config.toml
d_expert = 32
vocab_size = 16384
norm_eps = 1e-07
Below are experts of layer 3 (counted from 0) of a mixture-of-experts language model. Rows are named router (the router's row for the expert), gate (a neuron's input weights, with its number), up (a neuron's input weights, with its number) and show model dimensions 0-127. Each number is 128 + 24 x the weight over its row's rms, rounded and kept within 0 to 255. Numbers have three digits each.
After each expert's rows: a language model's description of what the expert responds to. This comes from a sample of Wikipedia text that the model never trained on.

# expert 53
router:132134120158165157131123130107112085082148074145128107095128143077141135141120146154112153121137094104142174142138146132100112119130147128099164196099098129155096127125147124092102100108118138135170132111099149166160119165103141126147150174100134106137137106171103144112106139121148090118097114115138111115104070143130137098129161129123096101132144105159162115129134135146129153086103
gate0:153108160117139113120076151112141099094137127161123086108098156102131110132111162160113142109157116129127136116103105158150107150146124092113113159095162124173095070128160138091130098167114155126144141128148113123149156108126129092071125075115166105145162131142103126159104142109138132163126091112126154156121093118133122093130146152124098099109094098144153117159150139134154154105102
up0:151180098092143145143117165101138128122135092120126101096125151097120143127124168140126126099162118085123134088153184152102129133134117124115130146111148108163146094104104114124120094158121140143169137131141121163128138136161128112149129107111119146131121103167112125108106164137120082130160105152137125142093092151128114108164142106104115120169151170168172133211114102135147142132091
gate1:149136125095136124147112122124131059141093087116114094100139128117165143111134154136096130108168143098146160105142143124097102114164141089116158125095114179172146124094109115147145169136094100140158138100110122149158146113111168132101110110126184107139099146138140135135131112083136122064144097122150125131096121136115150109138159182103131117087130110143124121118144086120110127104147
up1:126128126153117165130125141113151189156093155111161141151131119117090094115111123140103098139146127136117120170176114148105162168094137121162142114112154107104106135154098114106162155157138135102106128183115113156098128104110099126095157104124099105112151127118120122104110151161090153170159116176121177138143145134125105150141131127127126196149133174126131121135088142129105121101104
What it handles: Word-start pieces and adjectives in technical descriptions of architecture, species and landforms, such as con-vexity, ped-iment, terminal, roof, river.

# expert 3
router:109113112137164128143099161120136135113127073124160119096108154126131139100130124112149109167139144125141137130185153150116130117142104126100171144118150101129099167134142107066128099159091113157124090150144137158177105110108141125137132152155118076144167097136120099112128120072123123119099080125158127076098100147106091117139148135111113130166137145147117154109106128083117147156131
gate1:102135113092156101139152127132133127114124100127136165100129112119109120125117098104171129173123143118153135098146149155118102092117120110135160193125148079156121139139106122088126095144113108095159064144148125130098105134133126174143107113122111105103139196113092165157116143123137077113073120136136115139108124164151134138128177123131144110111126115106098155113106138119105119140075
up1:161094135089091139142112115141124126110149194132108114166108155171171127164135151144123140120129117091146111122108147104105117148152146152144149088149104154122186112125135139165086177129130109158088151104107125125134157146133143139116065130147144141115118115111168122118127099160130127144145093149122135140134157124157147153136098132131148075131180170145162123100158139125159115132109
gate2:117106100099109141170083165070154132143080119165094083145123125132129161127108105123113134158111128090109134135103149164126116155130137126093132125168158109092120148129134130129141137155140130116108147119156129167138125077118129137163091110173137126151109146110129119135109108142098156135193127089135134098120128122099158170162124126143114132207129114136114162113100157129101122144152
up2:135152092150156093112055109096120132130148092109112141128135115120128116102126148121154127125127094118146140128157092172114124161141095094112117145113128113149112117124112133135112118159111152077120164112138141115156136072115085140172118128153146113108117115122083124178089169148085168110096121116115103105117135091120132141184119101153121133133091082104124132138146123115103155174133
What it handles: Numeric and symbol tokens in data tables and infoboxes, such as percentages, coordinate marks, vote totals and party names: %, ″W /, | Total.

# expert 10
router:070134110133162127159147104121119121095093158112143134120116113083189132098127107126106125148127128091092141142139114110105144142154142061112165110145136125150112136124153099118117158110117121142107094081124134125145111141113183084155128170130142095140122151137157091119140149145144115153114118100160119112130116124118136166129167155114112161142125139187106154102135144168099118111076
gate8:100131134168120110150130144141135128078106123126122163136146113139152113082170127130134152164136086117092130146145148141148112141064119132163099101090116094115128107099110126127127104103110112086151168105143124121135143160132093131076141125127129107139119099118109104110140167115116163086146178079161144082157160107104084154074123130118152105125132148119138112111113100148150126114148
up8:166120135120109069135110119085140060114152143163139133132165105109135142114141110164125127162121079162109154109140135096136117062091103127148132119109159155055156092120086132154115133155094153138157121119146120111123108183144144146149131146161126184148142092155147117142108129131111105135160119154114119124132121141119125135076136128127118128138123128141115128126157149140113141087116
gate9:110101136162113165160125131124142135132133156117139076151126112141100143085118092127128134115141123123113147129197121121139114086122168091171130123109121119114149085107122112083162141151107137046143136095145151127155154126166067148114104104121102129114163118130091149128122133170124116123121137106144101150085141154113132080116131135092162102141129137105159096135116113137131099150123
up9:131108136116094103149150122134132177118111129139105113128169135124139099114145118106172105161117066111129148109180104126110149142119145168109182156123136089139145113096125173126119131137108127159148157098139105123104141057113123144087161149130117119129189108118133132121107094138161127094126075129120131080180128113117112146127129177139155147123116141119112141122116122089152136108146
What it handles: Separator tokens with trailing spaces (comma, colon, pipe, in, on) in tables, scores and lists, usually before numbers, as in "4–6, 6–3".

# expert 44
router:139128116169117119125091108154118086096126177188163102111115141113135148104142091131110115147074117112117138109079164139142123134149135135102127150090166101154106123131161124127113117067121100134162133082183149137140124139110172087121153135108123109103093123144136100115099129119089142140105106129124128126107078104096122149123122138114136140136124150112160117138118136161177179135128
gate0:106148112140081132164074118188143104049129150171155121130114123117076102137142122163164084127127126121087153138098137118138122128141159149133117092096140094143144102128117126136130109102170081159140136102134106142132151141103139114130129123082082107099093127118120112141135143092144139107140086098118104139160104123110125107106161131106126151142128163101110138152144137147109094114145
up0:127088110143154115104139138130104152132151103135158131124113138134106098096088121128109111147134127147137120134139108103112105119103103069136148088166117114101153116132125142158131133162133176136119133130125136118142060161108128161142089096161120149133167139164130184085192142134132124154105143141076129146062128168110130120106115170106115147108108123138134135124104110127148077114131
gate1:108101091118176095162149091148150107103145132178125147119136091107126147129122114131132098154147157112121112140112129121198134110134137112183181125118140167131123128116123105154150130105141089135052113088138117133125129105124130119125129167115095134142137072115134070139121101145146115104101138144135073150127120127136137136173149097157114095139121142136149131147114150130151150098093
up1:162157136125134117160139143108130099095118182135120164152106126153143150091090152129113095104087129129169148127145184120153156119126127124186110156150094112154129128133137106100127101143123131107127147094180095154127138151119121155110154131108145168106152117103100118123136099144132134142094122181107124109179156107110140165131108143085101125117157133121114177096171115117108131093136
What it handles: Short vowel or syllable pieces starting or early in words, especially Al/al (alcohol, almost), plus o, el, di, non-, ex.

# expert 49
router:114138112125121093150124122157124137113130133168129168125115155123154147114107094131150121136113085125135155084167146121128165119162148143136148119083169111175092144151164108146092146130139132186144107135156127147150129086121163071140140184095131077120129113149136111146118103102182135116110123122160157113118143119142107152154155133111139107115144143162134104121131114143137189157096
gate2:121142068169148120137093125122122114118136107159143106179092117145126151123131124089102089129134056106128164134132088119152111126137094165107117117139157132139101149118125137138128134100138149169145107127140124142086137108091131075129136128153123096150135128118148103148135147095166120134074144148128139130116126136136052180149155141123141153086125143112147081148164105118144139140110
up2:119144114149152119125092120086152110136150125133113146154119149140154155090108157094119122165092132131100147119139125115116122122153106116149153154090105152155104161117135100124155152090108127166116116123110152128108113141142134081110098163125137135142142119142111039098086134105113182160144175134133156129091089165134070104140162142117161142120147120097101125169125130134126144110131
gate3:154133126110110089098108120121108130140102084131076100078110162152091149145111092101086117130079123128084140097128132112129087085150171100152120134118143128155133148123173145131126112110113140174174135134129147155131141102116135103134125185101167094143134141144170115140131144112155134119091146144142160124106141124115147150133159123103144084148110169143140148153091117141096122156134
up3:144125154150127117085099133146118139162145129140105157154163095141116096135092133143113130140105151159110154093091113146104128099116133073173163115091143143150175096111143112139145121088131055149115113149143124121084136132136112130143132150106154092128156147112088133152135136116134155128125128143146107141134146136123115098164136114107098077082169073131128084137142143093098142130111
What it handles: Row-opening pipes and quotes in track lists, episode lists, review scores and chart tables, plus album, review, released words.

# expert 45
router:127155131140152102102109089151142095112150125158130138084122136109119132127148084182110097140090108125052117141129149161153150128154148104108141167111154098119149112129133109121119107116178095120115091089099126118159125133123154123116133144122129132106114133128118118117130066139160154119081105132144160101148137107144138156123184163109125121173145114158140122107105157149115127145068
gate0:133128154164167153113102128124134097106122116142142130080141134071105112110134114110125125129110151114072147081117121139140163102141131108153126118091110113146138133120089153096145191152163098122097120137173153121144116145087154163149117101117134104137123135105145147105099123120176194148069129157121177109138134123110146128138146139115124107174127130127109129148125153090141152118092
up0:077092138089122127176125120126134138116132149106129135125138097174136144106148139148128147115153149167157104155135154115085137089122088107136128150120079157114081151097137163119123133156125123133123143151137160148163134106142141138133193112144123114127189134151125152169114156132137100125160150129115087167136122135118130169090104134086176111118158123109179143100142117132104106137146
gate1:122093137165144116120091143119118121167155069133093114175127165104127127121100137134108119149146142150169120101146148137140107107099129156126097099123143141120136143149123143105099091152126127153126074134117169093129143114107106075128158097160152151112163103161101094136098089172147148104105144135120123128119089110095162143092162120105120162161127095115110132098146144103126120155092
up1:152134123074140136170099122133147139133118165145150150139107158122133170132139122146177152137069115167084143097146114137107147083140112125143138093129099113145101146129115121126102129131116164129097135140139122161133125092172110177099159163151103128127133110132114124132172162092106147194168176109158127118140143166141128114166108162139125104096119127120112150128109106130151140123169
What it handles: Inner word pieces of French, German, Spanish and Portuguese names and terms, often with accented letters: ä, é, heim, Guer-re, Gén-é-rale.

# expert 1
router:122078063146148152139108160126130114135129121155137128085121118100178125112118116143145068136136084114109146120164165143121145111155166121112137125098154098090104159106152104134136071147092137174114125137155128116173147126106142126127117168122127078109125100145116108124120144094152156123086077123162129122117104103123101151161122152140126107146139119146146136134087119121129164096107
gate1:102103074155121113134078141142117146153131158067104135068114147166149152119133109156109083113177141108123104111111123152111141103122139087109138126130134108098096122122150090107164104073158126156135176125142175139126106146166106134128141140124113109132132131156141164145132135106135175124141101102150129117114110089119117098163132109129129131134158124147094096148070099116119128142132
up1:140162111123118090115131144105168125168120084117129154129133140101116122162140111168110120151106112128136115133130126173125127129127064137128115133170110151125111086161133115150084106128116125182113106160151109159114144090142122129163114099134111097103143096083155139143180123106111117161117112110142130070102123161088148132112155146166110117180136112110107156104119105127150136179136
gate2:103110126159121108134082125161097150108116127088149128090181160123185142119104127162107122134108110108101156114114130133121142128154162116122131131132125107094085116132095119120135092141136107123154126103107108097170106114105101123136130147091127170060153157164137160141082154092111130138148126158150101075111129107104150112124135102096141117144094131100147148173096118125103114128100
up2:127168159132137108152103122123119123114152126129129136166145138116162142138127124119138103143124140110168098114143147153155151082164098132094147118113084127121099144078105085118142095183130086150123140142140150145150142111140123059151101159133130152086141111134116124133151143109135163117119111110101143132116108176105180148144134156086183086099140143132132093163104118121137085121143
What it handles: Letters, digits and symbols inside codes, abbreviations and infobox values, such as IUPAC, UNAM, FIPS code digits, UTC zones, rating slashes.

# expert 30
router:114126122161126099139114126113114108150113171194128130113101170125131115121136067127123126122120149118097118134157146162107176162184128094118134170126138133167113121160124109117147183119132096112118133108180140140116111180084163102109158132108135131150117117111120113110132087114138127141116103120155112103143095119148115166152118140123106148113107125146130107114148137165158175083080
gate0:145105126148116124124133138130140114145081175148129138170137147162073146134132110087128102084121117103108135128177128078152149118125122134097129115139141165106140102125176128115113177122135117148102109122192171156102117167080151151148126116089134114130120143137121149102150087123129127099148127163104109091107097124112148136076134120151092098125120097091118112136122116150138128111081
up0:089147102105145099098160136133144153152165097107137140131190103165098163133140136146154114123140151152150119152109092151145122125111096091136102123180126110148119111113125146123123062145104108141143088117142146111101165133155147113109095127171165119132171119137134135155073164105096124095110183108128105116119125086110131108127123138119111125172115115126124115087147136114157126137095
gate1:148179152179133111132122141115086140133156139150097131103122148093103143112109119101127121092155120155075124139154136180165121158147115076123148109151171169175138107128108121092100150147157162152124081115136136123104102143099146148151099091130152110146152147147085170109118153100102135151142133094120120121122122159109124115140153115173123107088165117117131135154123138144128139143101
up1:139083078165123168113142150080120117147104133095111147144124107103111142143124134129092173150125138100168090107134125119105120107117142163138160130151104129118148141129132108141116129158100148077087123139124151164131145081138161171170112107145091131100108116121118126114137181102142140110154110113148171127136153136069151084151133154103159134116159122107115154145099116142111095095141
What it handles: Middle pieces of longer words after prefixes like trans, con, dis, as in transcribe, disagreed, manuscripts, and prefixes such as trans, acc.

# expert 14
router:142153096148166078148141108129129124144128122105140134088127130132156143111131082167129130180088118107087153156149114163097121134093161110152164152073104129119127118138107131104104118119145127133149111131150167111125132175072155128122147126123124118150142168136153081110098103111140097127119132106180130102134128142124132165168175176114099141130125102122118093147123155109145123087149
gate9:145135134128109104113135094139132146178104111099131113118156182107104137073116115140120125107094130104074133142119137175109160178089159104129134133126136105105136145130094134109149122120132130135117105126132112111106139122131142149124179079121123135155103118143089143104085112134135146127106147150128157149110136125114187162195155183106143088107141107123125099145103157095153096125149
up9:086103164114137109106128152130154080101107130137134132148156143147097089152135171131123159152149149127114101112124140119148122143104121136150126123142101129088166140131143151165123136100139142115133170110126128126122120140133177159152149096119152108125055138184118148133140150135081155185113134115138119088147121114154187165123146125167116095146165109121146189099123140124111124117121
gate10:131166179143109126130140115121125084118165111118156151084119119131124117084150097140100113131143112112122160134164101132140123180100105128177165174129102103152169123131115113091135100122177066132144129135122118119144126093144118159114143100118122137137169163150127109080123145150131084112129104129151113109135116109145114102102158133127103122087123117114139097155095154187139132161153
up10:136128140099113110125128099147138129150112136153154123150101150120133151138125121151101112159082144128114151094087120108121150127134162123125118123108163143176156155100156168179130147154103168132151147127078122120083085120105137123150122117130115089133136100114179137121117099145125183156135109122130129154150130125106143134181115101123141098137069161110190108135161146156082115124103
What it handles: Later digit pieces of numbers after a first digit or decimal point, as in years (17-55), season ranges (2012–13), percentages, durations, coordinates.

# expert 28
router:119140121152130124142138093149123085150152135125161100107144118146154137132122096161101127101090092107103152102140148165132171114153112141152143147141173122126109151128163126157076137127125127114127145124120133152138113142075120095135164170116115127141132135155170102145132096116124118132102086109142088086113113137049166135147150125123086140145134109162102134088116177109116161102155
gate0:169122172115163145123126115123090091109144138115155132086190143124111132147133135151103156096107129116178113107116126165171172131142091111124133143145135096129128184145119099103121174118131134118120131106179126084117121128097129112090106179137111133107116176136121103128174119084115099130103180123144164142130132132163155109151140115140137148153095121148126102116088139122130151126128
up0:152155135132130150151129130163142106139144093130163092128097077132148106134110095151127107109121120153135155159094153127128147137091135155127144078140147099120157113114095109072140166108103119128142105125135103092101112152105071116138160093139107142120125141122159128107150176131129168150125131167119167124145088144103076135105131112119106152133201140098127124155143111089106116126147
gate1:126142099092130144145150155142121129124158153108158116139149148111116156125096098129094123146114150125137140136137062138121173112172120138179140090127100129129152110128147131140119212098138109115127094160130093164140145140101126098131154093115131134117117120117126138114125126140149111089135136108162064120130099116099138144134164116128081106113169112183077140117106134115088100115113
up1:153152133121116100120136123118129094142131197133131165149104120103108119119147111137137145132098111077147168146138132125112169142118140127121135119111140137157113080103132162144136126124158141104141110119092125176148178152153150146174130107130095126110100133108113109194158096109139143127170112084136135084118084139135154114133186098112074137127165134115110154136129161118122103112154
What it handles: Last pieces of words, mostly plural and inflection endings like -s, -es, -ing, -ed, including in foreign names (Amrit-s-ar, Chondrichthy-es).